config = dict(
    d_model=128,
    normalize_top_k=True,
    head_dim=32,
    positions='rope',
    rope_base=10000.0,
    init='normal',
    init_std_down=0.0,
    grad_clip=2.0,
    train_tokens=229900000,
    dataset='wikipedia_en',
)
Below are experts of layer 7 (counted from 0) of a mixture-of-experts language model. Rows are named router (the router's row for the expert), gate (a neuron's input weights, with its number), up (a neuron's input weights, with its number) and show model dimensions 0-127. Each number is 128 + 24 x the weight over its row's rms, rounded and kept within 0 to 255. Numbers have three digits each.
After each expert's rows: "comes after" lists some tokens at least twice as common just before its tokens as in all text. This comes from a sample of Wikipedia text that the model never trained on. Tokens count by the router's weight.

# expert 17
router:090163128109108101153108125150129104124136135129107118134130124183192099097126165081109153113156111140131104139077151116090112183118167069150120152133135126091147081114143157115145098107111130132145155115139166128126127120165160085145129103131162112151130088107153123130084114137134124124108114100134097096141159147139110130088149123157134148143140135129146126117090091106120155121101
gate3:105120119136153155126110150160143181142158100120147120165129104122143134107133151085121075135155158108111119111102092174163144134107106104145133115132089114163101139091116135119119113129117158121138172110127147107153188107162105111114119157189149150159143140105127119119122141123169070142141130095094135094099127130106115125126169123113141117131125115079125115149113110137169076136150
up3:106136139153149139137132178158151137156117145152147126104182067107138184129171126136101079141123149082105100108132087118116129127138118124159131122088092125123083166144126132101080126178142146132127126132131149140125148123134130145104109107176162097143105137101128135140132148123126162175136153108091122106096136147151097132142135172124120087122113108083115097112157150132137159135138
gate4:122155109125142148147151089102136135137143125103178127145132155137145166135132109088124129144087152134192153104080164111094164109146125120120123088087130164128070178119108174119134156118105134169146131185139150130155123129098148131125132153140130145124110127149133176159136111150153120152132105135123108119141114138140142147139098119124149127126130115148148123142134080157122146076193
up4:124115152111134158156153110129155116123139134085136147153127156147114155121126139120112138146133130124152130158118129110120112116144095119127157080114116139159095149113078181113119168089106157142113137155097106139115116136067133102117168159136120173112089132121147132106098095144169109138120134159114128130118102111195137154129104133124108166129168076117156118146121090133115125063165
gate5:067123129123140155149115101125102174162148151125172132138145122103116184132112160095134153131164129135158122137137162157172126079117148138106168110156150105131111161146153168185149142128142102131108163131134140094111115125115146150130116119135159112122112135151125128103125126139120055109122181151156121121124122074111141103151115143094107136086163145129134148155107132151163115134135
up5:126141128142131147143101121136146129104146127139134135191146094084119118113087154148176127123185086118150128183118119092142130128136121115124084136125160138122118133121134115114086152121111158125094182090108133101118134131129114120122150085117124103138173160166104089090074184130134089104104135151113141127113129090129116129134127120148090136137127132110108144139105130155184082124137
gate6:134140142153180078118117191141093121107173162146143132161135133065131116098116142180150130166135164116154124089128122123113137137136106110132113128133116160135104120132122165131136118112136192150145137125149119135142165110144118108105129109121138120153111144185173155148109109141147078098135119088112104139121092123116110136140125091106137153110165083125129123151119089123133137115177
up6:141122148156124135100119132158109124124124112048107139122141081107096113140112138125151138179102116107113140158124123144151135147137091132092119116137121114145128107128113126149137120158095142120163147111148110117187140122114146127074123093056119122174144122127119117116110082097089125110108125126106130098140108158106149089138051118119115133092115126109127088122126141140113124186147
gate7:139048154112122146095140141150125117103153120139121174137139138161147138126119104146121106134130137136110114114155127158131126136153145136150115067104136123113106083121120136138129157122128108144113089101129083139111157142108117122123116144143188102085070156107129141102125100139135096115143072080105116111112117142170127107136123130116066123168106146123112161158152148146075113136122
up7:097117162086112162164101139133134115123112130126150182183102158147124128121131141138139106136169144118108107152113141125130173136124092120131116080125147102116122119130142112116143134127139135136105119128085094123126132109125128117135162104143179108146102133111084144110061076148156164135137110097149131146096148152149131140116112088146102123162134131104148181145166078168102102096139
gate8:091098131121124143124169138140152156116163113128122158124112102163114159147136136160134111083131129153127096118137142137190129138155120136114158127145139132110097089121120127100149145147119118146105100176135078088177089150123144160143124136160133104122135138153104121147104090127157132112079110052133123138126121125122141142138131081139108120095129136102130124086142120170091072087113
up8:085100173132115144103162174140140114097128121117129186146132164145141165139180096149121122095153161114056130101145129168139128095151110150112130138142150179102103115087133158124131116176142109135103123134145092120127121081098141132136139143176165124096120115109096127124150094139148136137115104086106104130107096128165117151121127120141133133132106112098112136120129112163108108116161
comes after: "\n", " 19", "20", " (19", "S", " \""

# expert 3
router:129101156124142192106113106151087105163122107125132109130115123082084104102130082127107085108154134152110152115122138133121126108129118146146122087097092191121117108103165143150104128137138097154128109129138168120125116107115121110106082129123092147135150153167159132138115161174127118119154140118130087098132110142175129089163167108155151104084142173127106109150130153143131119141116
gate6:153106119169137134135108131114154144150098158128177131161152106143102150208156142142102127107124098109149112093125126174151142102111110116126139167147146120111163151111122156182133191101104113127126162155114138076125139133164128137151163171112131134097126170125121129125125108130086105094137132159121140150160098160096141118146104131095132142123138130100116126149147092154133089124107
up6:141108174201122157134093136148092157174141128176133155152135148122116085142133147142093103108114087152110166122099136169155134168145137109121130137141135119085101150107121164112136195130132090126121104116174127136101118116143103153139147155114115118104133144083120137153105128128115086109156151114165093160154118128142110123127120101092125142159130148150086128113126140149132158137101
gate7:127165135164132103103163198133137186134114107085097121133187080156138132128149124082109176136126121150089120124124079133121109146112105128114104144119083128133114117140145132141154129151083160098083124142156139109146146157103163164108136150132162135116106124113109137130114093123141128106133096109196094145151113113147107121167112142126137125151126144104123160130128117121116109098132
up7:113111117110077134105092146148110149122151133112161127169110117091151116161100156142123111152125114131117101176126097167161148144101136091128122104143135106127177106120128135132090139096133150093134163149086131108139174152144114128117156081131144120134165161125134141107105127088159082162107157139121143120104094139065122154153109138120132142125130119079124105143148127102156078108152
gate8:070100114149099140099125119139135111109165176104117146116120130131136142119084151128171168140131150153118102143102125114112156125107151136122087147159122147105143112129161141107115121075097122127122151161142143125152123191126143152070099141155101113111152155131149138105136140091152149122086126068101090163092109175142113164107151125131142123108142136117116106127131123082136098132156
up8:152122070121115137132137103111119084129100110134175153137123127121143134113076117114111157095114123061187119136132149098128116135091166104115135144145148152147139070168143112157117147088115137135102105156086120129150126140117131136097143117150090108174119105112137135160107121152148128065087135149093137169138111143120135129081124127125109106150136157128097102146151104116148112146130
gate9:155165127161137145149140149112186161123130138118149181119153131127145159182129106054114151149134094093125133135114116118153134095107128110125147134134151176134134139142156107159123111130123143125101147120145121094171105099145142153105145120120120127143131148139103142136070108155076132188122107086145149113118129168079116137083119145129119135123130084133136137128096088130105122134163
up9:123128090116149154192152166134093111150134131166160137117111119131148129146140155128094099118147102147138101113105099146176166131146137132178145154118126154089155142141089090127168132108149132088108154133120144104151168133137147129159162133117142106125125156152108120102111142108111135157136149117113137174119129106107115177139125126100117097141081103116068142112104125151188127104154
gate10:084154162177111143152158182107150137081140127141107114106103108173129133125121105088117166133136182113095118122100084145111130157158165103142070160125121106159108109115089165144153108151143125131162140080130081100138119114156114121152141131140147132141120144137160153155134137150133124157117112126119161134150111134100131140123122188102108108159109134160151152130136111129166108131121
up10:123125113126113127152144156068166135097107110107164118133098115149125169139114110160115079117135148115148152175107144139116099111128163115133143139083128087191108085137180123146124123149134125130119111119143109128157112110152119124103115140156177148143170123103123142148153109113119151139107129102155155140069108137114133163085134111118138118173124108140099196110143128132157132120090
gate11:157108062111147106127113130116133142128123132150153139124161118103141149127135085157151129135147073113123125145126097113126165114110155130151132126125122109141177083170152110083125094146128134106115148179135128103103149157175148136106086117157109140154149142132131145101109138088105173110123121134105122098120181169125085187148120116119135119129133126092126164126120131167155094155095
up11:132136111132137094130141131121153112110128125142134111127150126125132139120171122142190136127114112101097136160125129046092146185126152134134133101149133088105132115130121151125154155140094154070121157172108129098114137140173159137108097099144141143157132158128098129120151132115118170122124145135114153099067142127097076160154125097139166119152149116103121146112106100158150095152101
comes after: "ed", "s", ",", "ing", "ation", "ated"

# expert 23
router:135078148153137130133166102144130144069148139152141102139112159131152104093099094106104098149114141109122137135108082165131135089111128121120164183097112133154127143131153115122152114152135097133140147161089081092150149148159161136137152109104123092152089116111127140125153085095139150149143099133136103114095106140128119088084147127139092144094111125176130161150133145098151121137102
gate3:113123111183161124113119137093116127107105132138111145102150109125076147126148159127158125151150126090148145145137139155148079133144125119118163145128141075083126134103130107132091177151139138097162114090179159140107144159139164153107161137146120118129154109166099091128159096072114121111073143145163111136164119097176139123133127145137132144125120123117138154144122141138151174107132
up3:137143131182128126143113134133081135105131117126129118131153119107068126104143098159138124144139065125155101180080114173123047135136111113140123113132135110148133129160141131084126134142139148086106120088137167113120117126153150116124191109113120109160133123104099116121112143114134087134145149122118092085191120147098104116126119154123123112114150121126114141104151101127164135107152
gate4:143138101130124133118191158141096116112133151123160149134128109107103114104130111114132121161103132130151130105117132138142067112078137124077087107127106163141155072118146115145062141117095124120134137110119150167069119098141079175121134127158159123127128159190160157107147132118142124147130118112123142114113117162141101163134149119115135135112118156141183143135132134131092107118153
up4:089120106140161147115121161141110104129156148127119097130104137090119112121118128117165110143109113168160131093141155157137099116103111091081137118096114139105124077131114156143093163120097125116133114080125136201081140129116085111134110097137158123106136121194160098135140146131150082103151126139134145136124160125156143160135112087159103133111172116128172134126144156141130144106118
gate5:095122152192163143166144154148118127116143162168137137153147148118137107132151160121100141138110111123102090091106104160083096167122110157067107139130143151106147111105135181095103099129133139130136156115099130156160115144146116122151126072152114105170110153128150149129060130122124135174140149116121096123108137154121139132142134131100113120123154106153112110135164106174154132125135
up5:096110132183125125151115096123143142102116150140114137110134124105155174136107146093157160096155091154128087164129119167103172122134117124118148134171154151128135112152146160147101117133101158097165140172126125101153097175160141131146113099171146123129155134153140155149106110131126101175133150119137124114074120145152106178145122091195151138131115143141114104125098148129122110133121
gate6:117133104116108124152128133092117140119150125138149132123150131147131076120098127148125101099137114134120138122092119090092139143120141145123124098078165116132122127185123098081136148136101103115091107092109115150150128073128095139116094121152121116164188130143112119158120096161127144099109137082155141102141106113147112167121148097169138100108097144128122134111139057136099121066134
up6:138139137143106121116147104059140129101153072125102117120128145168141115136148112133104126070118113160111140123116152064117141143122154142141119128112126089109081136156134149139151092194116130130117117102105094119176139121107139146106115146122157129127110126134131139113119104182163153148059118124188093106115106120126134144107164101147129124130105176135128140133116113135142124094152
gate7:113113121139109137145151162159153147130124099131168105133088110152168107127146095111120088141112117073167141094177091177128104130122140137114076116115131136125150147108145166130142178136164100125144103143123101139093153089085119116134164112163167152072115127166121144109109146146146133142136143116081144125118107108184120110124141131170142147123135157136123124168134131127102102118135
up7:112118117121100146102159111099125145090148119135153155143079087147163109088141117086092095109147153120137129083150111127141153125160147103098086123121149116115102125154162148144133168131104129135119111126090138162122139113092120125143143150129099114117103131129080095107123101161154167124095125128072176141090094109168141124124118071137126099107166153096124133135114114115132128093101
gate8:118108157132195129138126124096124135159113128136087114109118144112072162143114144132107111148134129159166133158144115120113137082133115126093101162158097110120105115134090131140135114186109123141162130150149125131145151133136139090135147150149139165117164119122142173109151122146114129127118140103165105166129143071099118151142081125167115137101116121122162069121188143140151123091158
up8:148091162147133176153132123091084137112099148070124169147086159102116112132130163105130089136118167141130131128144116133139128107166138151104105163168090108140103133120125140152121096132116182116153107083134139144145139121151145110159114147140123197147143110121098151123123132131112126100113121137156125148135123115115091126143135091125097169124115104128139117143153118182171136107185
comes after: "-", " the", " of", " P", ":", "|"

# expert 10
router:083092127105135126094118067115114126132116114135119116130137155140112102171144117114123120162135144140149162147122132137123078095131115129102120075118149142139125164141147150144174098106100122131114107143114117138140167109073153084136109100116089150128110152123097179093123123098116148123124167139143114121154119136140112181104113100163143187105103128102095129161100183125108135140128
gate3:147154130139121120138115107141137172172105159128128125128100080141110141146160143133107152145101141112111166167096143155128157120130147139062146150135140154170140134159143130128101113155138119092158140100104146147128133122153104194105123142091145163147133156116099140136113072132118154161131168131092102108084111136115090141152137131060095123142109178136142126127102127144110128128151
up3:107159145144110091122131144122129162132112179141127138145100094154077106171162100118091135128131128106125141160080138149150125098138105116105097125129138171135108141125136127155147128141165116090122154120082127095149141118160125189117115125120142152104152163124102130158101104163136140161101144109113090127112094164146106154105132088080126130178141157135149144147122108150152085115159
gate4:093143109109130152109148116109107112128135122140108164138073136155132149140145161138135135126124160143163140173170123147142131099129123068113173115114112164127122128143119147148148146146146110139162153151082135140130149112147115141132116186117154140090146095130141143112163090109148114124083139125131121129086107152114156163083085107122077146155102145117185124102111119168110101088123
up4:164128093090139124101165061143112135147117121129131148090110119122145174096117123169158115124132106158163151153165126108161131107091145118123131141127105125096157113127126132154126129184107144104114145156098131100148120153154144138144155146130146104110167120162134126137143100098138133129109125112110143139067126110110171151115140054146133122130153188132129154157138126159164088111122
gate5:094139143115106135096118134086085170166126132137146098110158114129119129142125136134148125143119134137124116121126107184127137126085155143118139142141098100098134072138102149157144164156157114117151165160113132163120169148169159131124132098172125128083144133076157120134167093173113076148114146129131151130127172129132116133160146089121117151139157180100111097136128124124112117084130
up5:113117153104147139092114118091087140153131126118134083117184124107136138126124093123159127164111149124125128115156133163101156120093162133141113142146092113117145120139121142147144145143114104116167165162108127161133149087160173115114142117167116168063140118113146138146150072147121067106123111142135124129153140182109116162165133098170139145131178147126108129161114139110126133100126
gate6:139138144157139161118114126137145138123115144131148151129155091124135156146161120100123126139154095117117122137116076112108106149112132125138132086083141135175145098166158111128147117191117177116099131140183136093096119124117175136145099110138139129121142161147045138150170097119113111145133145090156137121117157103179069129153152145130124122137150112128114172147132158134131138132135
up6:101124098148169146110115129096123122083145102148092133180120160123134115119130079125106156086164119123103080154104135105143114130125138095208119123104119134106133124155132169136133139122127145141108133137107135104122148130092128127091139138161115139117130136172109127158109160169141146123106132130179134131126130081137142194139183122126130106120127096104121107108138105176124170107153
gate7:178170132143106090079140118163126152139131140092129126092190108119097126145131138109163103145126113114115110175148123132122133128112151114130147108138145130144144121139140102118114131130120124130174154131132136123186158139131155155096106131104115141143205157101093113148128119127113167152130115138137124073121112128083074091163129157112157142139145137136108142096112135120090093169100
up7:155155167136160100071122120098089107142101144091102108188162103126097121150112086138122122116143140130151120167120154108118121170130137129150146117135151099099142148151140118168169091125145121094129128183159138126115173112133126121101158122122125168086152138170167103151123138162115112177121110132110139150119102135122129102153083116167116128105158106110142152106150116131138150148128
gate8:127164119128128152136135127126144146144155148133122150157095106101119138150165134127177115125126151098099134099125162168117175122113173119110154170140141154177121105127115170149142142110135156086157154138091129147099143160168104102108136069162146120102153112095143133114121105127152075123169152116129108097085170125131158126132108141121144146126095125093133112148101094160096097111137
up8:109150110103142165156132088105125137148115175130142167120109116105142125156153111097170107108137137112100104122161133142094133124161155136136123150118137159164128122157131166164126149146145135092131135145065109156068140132173132098111132076148135124131149130101079111095121131118143099129144146109102188077114160140170136134113148117124119144135102126095101142165123109160108091136131
comes after: "\n", "==", ".", "===", " =", " =="

# expert 1
router:104146110121189125159120120145110133079152120098113131120118136088169119163151213143176092162106135159111142082130152154147151081141119107117127152080148124124119109116122097133091121116147147136070108165140111094120103141126160108111126109135125112118121140134152122127171108106138118149125112097124151136114104126119181132161148128104155169126108143136098124131135094144156107126123
gate3:142101139114082107129130177152143118159142170130121088134110132130144077124130119099117116127150126115081157136170132134129120126170196165110114142143100137117128082175137148121128116114160136097094159105090117157135165116136148142166166136143165153126113123109170076092106144086115152157144131137125123097070106098116135121137122157135131140152116117126112133117125162096129098130108
up3:109121149120149102119119151146126089154162168144089151092124141165144123176143117077106106132179115118102088131096124141098120120088154134135116161120087126154106126134085161160161160087170086121096141140105150157107115105096115130169150125179138148130091114101153145098118142133139150127112105100140148123078111110147129137147134159098151113146118117113139121118161118129137111111163
gate4:126129111155163147144133107140170143103102110100130128122163114110105113158140151133144123173117115113125116078148173147130134116132096140138150123113140121133112142099103167163158131149119157115086157074133119098183110156131118105124141121169104103120118104128111177066139144127111119084139166126146151152120120124129151129115128128137138154096163106132122050119097130102175135086113
up4:090124177112156128113113126116142146169152128097095111091133137143132107167160123103157131118126149123112128127124178133147127146111117126077103117095123173124087161089104135139126166172123135123130121121124130156143162121133155139086154137137141125130123098092113143110102090134101132101095157096170082124119133136133118121095145113106130161156147123139194073130183138092109097140139
gate5:174161125112099098087118123137160146180134131149139102183116116134165104165099133125091108092135132141111116164138148130082158151092166126098139144143128122124141125174131117176114184106109136075127179128118179126170143144120152146092120109121155142150128126141126149104120120154108133112102160129157107122113157127111122152159129130104141132079148157102121085123125134119132125119160
up5:160149077092105101120096087127140182167104135127119107151161116129145122145076120144140113121128144141120099173137139124081170124061111128098115150115088134117160116130142114129158148129138132107135162123120177107136094133127135153096128144125128160124165132132127185098118142144112167113126166146122137128106161138111131151138132132105158100133150175131129099116156122106158182151158
gate6:179166135129142133121127139152087101159129097127126124159126129117139141171131132122144105111117144099132114099185120122144093102127123162065126138166088149139145149114079137131160148155130080078130145114115084179122136147108124157123132098165165140098092109122095135134109123110156133127087177159125114141131131156154102127123121084128112144137107121130198116146119122130114119119107
up6:167131122129139136138122119168129101108148103136157099124114110119153141151102119131106118102152112085140158096149111123115089092134150164117085165145091136146130121154095132156196180098149132154154147087113141162122152131120138115125110085182135161088127143122138123089110124104137080088116152145115115112124131165158096139126120115128114168114142083117160086097111117114127112113120
gate7:167157105148153180096149145138113145155114091152131101099138094119140095147135138130128070083101136118107114105143092141121146133130162112113155146134114105114097109110132134152119127130122119144154114146170158202100174154113177132126097125149153163148111103152147119149135108130151114139110134119138113127133107191148136175171099102155144085166138119111125109134143122131142155131156
up7:141140135089156115098168129120075139155094129168106078162103097118143096124094123165132099148105122117134153135138120155099139101086152086122106159110122138139134088129113137120135125131134133144128153120132180153155098165117207126144109164147154180140121121126112150127149128135126099114108168134108119133122101124114129153168123106152147093175149113116123122127195127152120113115141
gate8:139142160193145136117164124141105110146165138132112117127170130122170123145146135086136117129132135111117108122145128173150143162113150155133130144131074094171106146084103109157157134171111132087110160170143136106131184142142118142072151120144099141116100121136140129082137130115143142116144169107201103139125134144123101154130129111121151143115108124104165101138113114166159104136137
up8:145156130129146172117145138163152118150162133148141101117149126132175113127152130100149132124086161133151131113170129170116127167088155151137113151142083125133100152126130143155168100188104139114129139169161135120123160151165118119106124123144101112076145111119144136086142153111132144132122084149195112154146123184113120138118127135092168129104095128113155096170113148143128135148124
comes after: " |", " the", " a", " and", " to", " was"

# expert 5
router:153136130118141117142121115080157145137126140121105120128137076157185118168152137145126121126119148198091149104124174099128134116111120157127098119129120165139112125119099098103084146127118115138151161121111159109089092123154181153090101148092162112123139136113099106171081114156128125142135141154132149121124150156131102073162150131101144134110130160134120126111112083115083105128132
gate6:130132142116140097111163178155120161141122159115132120099091080130135128152105111114124075128122133155112111109130077114069083126145140125127147148206101152146126163133142125125128130109116119147121123138154138117163138196100144103113108150152138080151129184154121153136151102104164133139179115115143129138098134123137143145113097128135165159095126138089099151109149128118135119119123
up6:119141098121113122116146138116144178113122138079137153099098081138109157157128114114113068132119150145104122122126104097077128089131154127136126176171100138144123098128153136149151157148131118136119181113124127091134157169097144176116126168123093085144176168116115145138172119141135148145127142132133096146109183113115130172136092127108153147097139149096123127137160130116137129100118
gate7:102116095118143086102123117128121141119139125133125154156119113126103130134109123140122115127133080119163124162118109157118129125092150120094117127110153147174155103120169176145155142116058136114143119189141123154132113157145129148107112144156126124135176143119177176158154131094100143132145158143113130099134124107153163160108075140108136161128149145099107142194149169097112106134127
up7:114142129103115102122093098121119155088120089122126135141104125128123153151116104136149103144093140128174147140141154110133149111059158141120121129114108112188147110104147159127168125126094152146166136138097148127134089143147127150108094127128137152087146134096170171153177140104145148169119129148150174117089098132108152164125127145103121139092120163142138112167137127113098075125152
gate8:115131135148141130160143154134128175146085129179148143142101134149143180192102109131151130145163137128129135158079133094141134130069114130134133115137111155152104117069128143146116138139116117162140122115124135137191098163093132112091096103116155150124109153110118115162112136131144125153144119101104111134139134125124149086100128157117149150112125139144101175126176154143105138156184
up8:157125170166098098103165141122127145157120112143143111133122189124113111101133099124153130131132088095115136131129132148126109131162141124109132073105145137103156108131168104094152125121097132095142121155118115154145140112126142133098104138127155079157094170146120096084116099092141113141093147111156129137117085155136122137118079124125188132138083124136129111152148103079117118185151
gate9:133087173110107129141132106132138165141133157111111104134126116126106130200119135127117110168099141143118107145102104163101146125112176144143137128171127134159141098108142157122098131113085176159118128150127140123142144128128159156061144160125177100142140177118125149152116137139145157124148120104130126133132115140138090128122095180112163111095114160156085136133124136145134093138190
up9:123135137114106117117133127115130124116119156106102122144154109113129103074056113116129081126122108155159071123148106117146106161159136101081142160119070132139107121153173117151138168121138127155108132104172133118181172112134106122149107142132129094152120164131104133086167086124114134142132153117148129161120117091125119156084112136115127119077111161103108116147137137089145112121136
gate10:138119125109159111094112126186152091127142132105128125174122113124115151153177140115146081171088146132143106125136091151102134094093143134142174128135119165150175106179137124121140122092113129125115123134183155146140125123139126146172125097170115104151129094145158152144138125155170150129140137099144121107160123109147111189150152114171135144118138113129106093148100087108122141127152
up10:140111127100158157120112149134135106137128093111140155161148076150136137146137120152135078151097119131143145112105107147106165104095093185094135071147131177147105131148162100153149121104098129114143107146151135113115134079107116134124133102166112124117160087141165114160155126110161167115135125127104117104120142100156090138179171095126138140158132117114109143164113108120106169117126
gate11:120157157123109116078154079165106137153120132096148136139083090109139105102129119145115123113119132056102174138107115114188125142149109093103160142109111127135100081106139101128122101144143103162118107162140090148135137121115129118117154082129104115168101126125154142136112100173111159108101157147130159111156103127144106130133144124098137100104120151089143112117121121144169161138163
up11:114150108124124115138146103140136166112121124067140146150134070150135112177130150195108126135154104117120149150135130097142150159099143134118115138103108113147105148125138104094072115098121127137130107127162091130118125164110068092127124131123071090129149121109158115118108088152123134121135146144137141147137125144135097108074148147078151139077150121097143133118111148152134147175113
comes after: "\n", "z", "k", "ar", "u", " K"

# expert 21
router:123136119125139160097141108169131123165163164150078103097146135097149094155107121158145128076144128156157135088191164161142137104112100121139102144139134172128139113116098112106144162130096114129074137107128149149094135090120146127160161130118129114113103159126080162118148156140148151161111170138110130144120106128128126126178122119141125107135092101093138116130108145175104099120115
gate3:146113154156107144118102131190136133106136111082122120125122109141106164150080124112119145121134090121090108100124100150146151114109121131115123071129131115148138147125149116115085124104110130101098140087150122130115139168145127152109105101130138108121164187117112093124105149085117094119182093139153120086123167160150071126153127138176084111138117143130097133126136125149125077126144
up3:154117135147133123136125099160186164121089144099125127116164103139114121164137143121136139105132146115099118143125110173131105172131077141121126096140157152124123201142127104113074118121113102143088094079126125123149105140106090102150145109124110087185127147128109135110150135099082106115173099145111130120121130134163115103151154147151126121152147132137093157073142126132127131161115
gate4:145112125093120134107084123144066120132138106150074123104131141153117127109147113136157107102175096105156161081117147156144100158124113126117111116111097129130095082137097140141120124159148098149094114140161102109164139122076123080109116143148132088150111116114102149132118138153135133154110125141167107173132115133176143084137112145139131104119090116121116165155144133082125166093134
up4:144128131129106109147108135131078115180153090094088102132101082120110145110102130166130141133147121133134126128116141151171152087132156116133122172166129132136176076134176150086147118102160139122116133153149123093148117111128161145108115091132116110117163096140155125110113155115118092115181135125165096141098112108139089131103108120138117151121183118134157105118179126109104120122098
gate5:166145095078146142100095111128148118117122133114112176104121090126138133134120112122136109123120120099127076103135102140161169146089131101124164145109141114151118130167120123133112149071127097134131108166173107179155130161165168132106129139093133151188155163119143105100152118135108132122098111139125127068094161134134119168119151121087123097115127137102119132101097133121161107123109
up5:131139155167128151168134132130114105104156165159136078152142165134125123129133168142122151137108135148120151115121155140125109092135144128154091123117133131108167138118147127090160107138169128178108122110083135132103142122115109146200139141135121106129092110132125164148109156108087137089179141102133141164140146100184149147155129137164119129181140091170152136158127113133131156100149
gate6:108092127138105134157101146122060136142129145150115130150133138131085141135110152123147158180143122090148151144105091143162160109130138147117144112155143123163149095122125154142105115173108143124151150112122139133126137158154113169071146149106127114190173187126102114116142108088124098131086109083135132145092139106099126132140130120129139160165116115178112168108136123126147147116140
up6:127149085127123129150090142086126138145136107153106147165138155147158120136097148107093139141146159108146134165114095108130142072169145155156152102114117115142101135141154122145161148148130139135137131109080142115133126150140172151076101125122156161126177150105092103141131099119146107150111171107163149126099128096123117163146156117126124118171089165187152144126166111125130096111138
gate7:100113147110135161133115165134138122127094124144127114118150129107203136157102072116098114128162112091080112128079111129163140104117159124099156115132097156171118131119143161121158111117137111144114125133142110121148115173137139110128132107190098126138139122089205149093124111113112106118164130107168086132120160147152145115125136138078108139134140143091117121093141110131151129115132
up7:090107135127135148115094165140149139120097156158092084128155138100201129171123091125125139106140089102110113120113115104120110149093100138129143141122134156130145158164115182114172142124118107125098133112131151150114125142146151097131119145183129139139152122106146119133171137179109143116164119120130129143105154167128155075093141118081108109134140098124154112086158111134149106158118
gate8:088100135126130198142151161162065128137149134114152151159138117099141148108121117149096121157138134131107105117135081150091156104131148119098129133122068120152149103138178155140134144108146154106100132119086138162112139143150147106121133104175154132097115114118121123106107144137147109102152163095158109090105113156126098125146100126148101167133121136115141103175133136127094127078145
up8:082111083132162178138119139120133133119120146131162149145127150157092129104146119129115133140121135122113127129106084105120146114133122159140126154156102125119099102169111141122148157117158099135143136104059116118091137107130119097118093148176114174118138124100121129144126161171137189081123115095177130098146140163097123141104117138138124126147096119174157125126095149177116144085103
comes after: " |", " 0", " ", ")", "\n", "%"

# expert 9
router:136105113165121149124105141102155140102163153141147122117163101112094182158111122143105163131139168139139155121121115126148098131103107118144134121103124081104105084098172141135110120139091130154108132108134131157117128132124111114113188156098121133146093156142090173107143157142112075129133104130116111087132172140104088098116101100125149068154113123169140128109114105103133144084125
gate6:120156126107103110143121103130116117119161126119131174085090152148100174119144100127091127093130136142144136147153165106120111101165174159135149151095110132110072157144157098156134143138155130120142132151082112137125119125139101134110132135149147122112069097108160142148106117124145130120071171074137154116078137084157102140135156081125115130127161148104156103105130127111132134101134
up6:126155110125073116171129129137151093116154108111147150102130120135133169104117103111134127121126147128151135131114123092147121129162181160158116139089081111123149172120155097137133097114096120114128116143141133098110125142143101136105152150143120126153120141131128116173117115115147173115103143110140134139092134073164054145139138132149153114145176149078149098095101083127129171091107
gate7:113113172109078098109146119181095142133151139101065106104145128111169108155115108127125137124108118096131137075100121116135125143169103104074139135153148137142106096110133131121127142156108125107133142155143101172196127151162133128128107160119108138121112127140170115128131125141131075145123108108112113136130099100190124092121139127119160166145117127108117094106141121095172108111108
up7:146104123123131142131172139163087127128144178165130082121118114100170094120113120123105146132096108109160139111140131128161139133172098136090159118139126130170152118115159166109126130147097119126127147133117126173156099138161112104105118149131123142133093136139152162085133159141121087135165133087108107140123122071178155095109120172130145185136118135117129078126131099090154129123143
gate8:092162118136128123105134136142129173145135065135128106113119105091098141138118120074136133176152122138159134181117166126171183123095119132146159110129083112121115166113097183150129148193139135154129164131154124138083119117135118127118146100159114112105108187112149144125111114113123127114105163122123142118107141126126112088145102128130147170143132135090149088136123145124141110098123
up8:103163152161139103128101137140130125140116103141137150121127097082112130149118174123161153119172135115131120168112149128164139177158128116113116071142089087124099152123104171131097104150157164127127116134157080147126103138138066089118111135160127136112143179135130096109145106096122133125137117088113155135121134102093111090088087113136130139135122097089115134118114155150167125097127
gate9:130081111126065140131161157136133131124151160102148096121154101082127133072099079135158158113123139129131126127156134117114101109111115151129103118126127140109089139120144182128152137106086176105125104127124118134173104147102205106127152143175142100127141138147112149102137138096154121135159121133146111162107126144121154126135143108145147106120140127050102158130149144145149117130117
up9:147136134115086106116130096160104124135148115086110088148092112103097150126165114153131124126149092125137115090140151146137123164114148102099145120192108126175164106123127138174120125130132137103146145185172155150145131134067133095125122091121143083104124145111187110124113091123124098181112144115132135105140095102147153102148135139146123128123115123149125133163105098092123105109111
gate10:123147137115128118136107114134117101110159180101163199158107110102151165147150131141163101145129167110146121104119150135149145150103125111115137090189135148143105130059164160167139119140076118114113119129144122146129131149162118120127139083121136121111107082138150135096120122141162092127111142119118138144077155149129148094130138083140129139143154101121137163119110091102153114126168
up10:151131128104153108104111058144144088091139168122151195123130122091138158116108107170176116115149157116143153125126114149110108115131178088129121116122150123125087126086145138155137134112112146132097139130154113109148100127117118113106121067129133132111100077120106165115116123169120142154126159160146117119123173113136117119137151109151149187129118114153172146117119128134096152096133
gate11:140129176128098117077123164153152176156162117143132136162152099125136102138148118112109112163127070110107135124101103150125157119125154128116149141145088125182143166130142133155170141135067154134097110131168074132114150114144128116103152113128110076131118153099139135125105134121113108105200129150133146151119144140178131135141144129100105150164124143110123137131123170130123099116148
up11:168177142131112136112093150106162160120154158164083108124122131130110121129121105114155134114133113086161136146141139120114138108131130149134153102159128140132154110143165181151184122182141116132109092152178165128161166109157111092102089097135145118145085146089117142143112121130150120156150136149110119135106153097173133108092156127085148130163118157146135150126150160125097121131115
comes after: " ", ".", "\"", "w", " New", "History"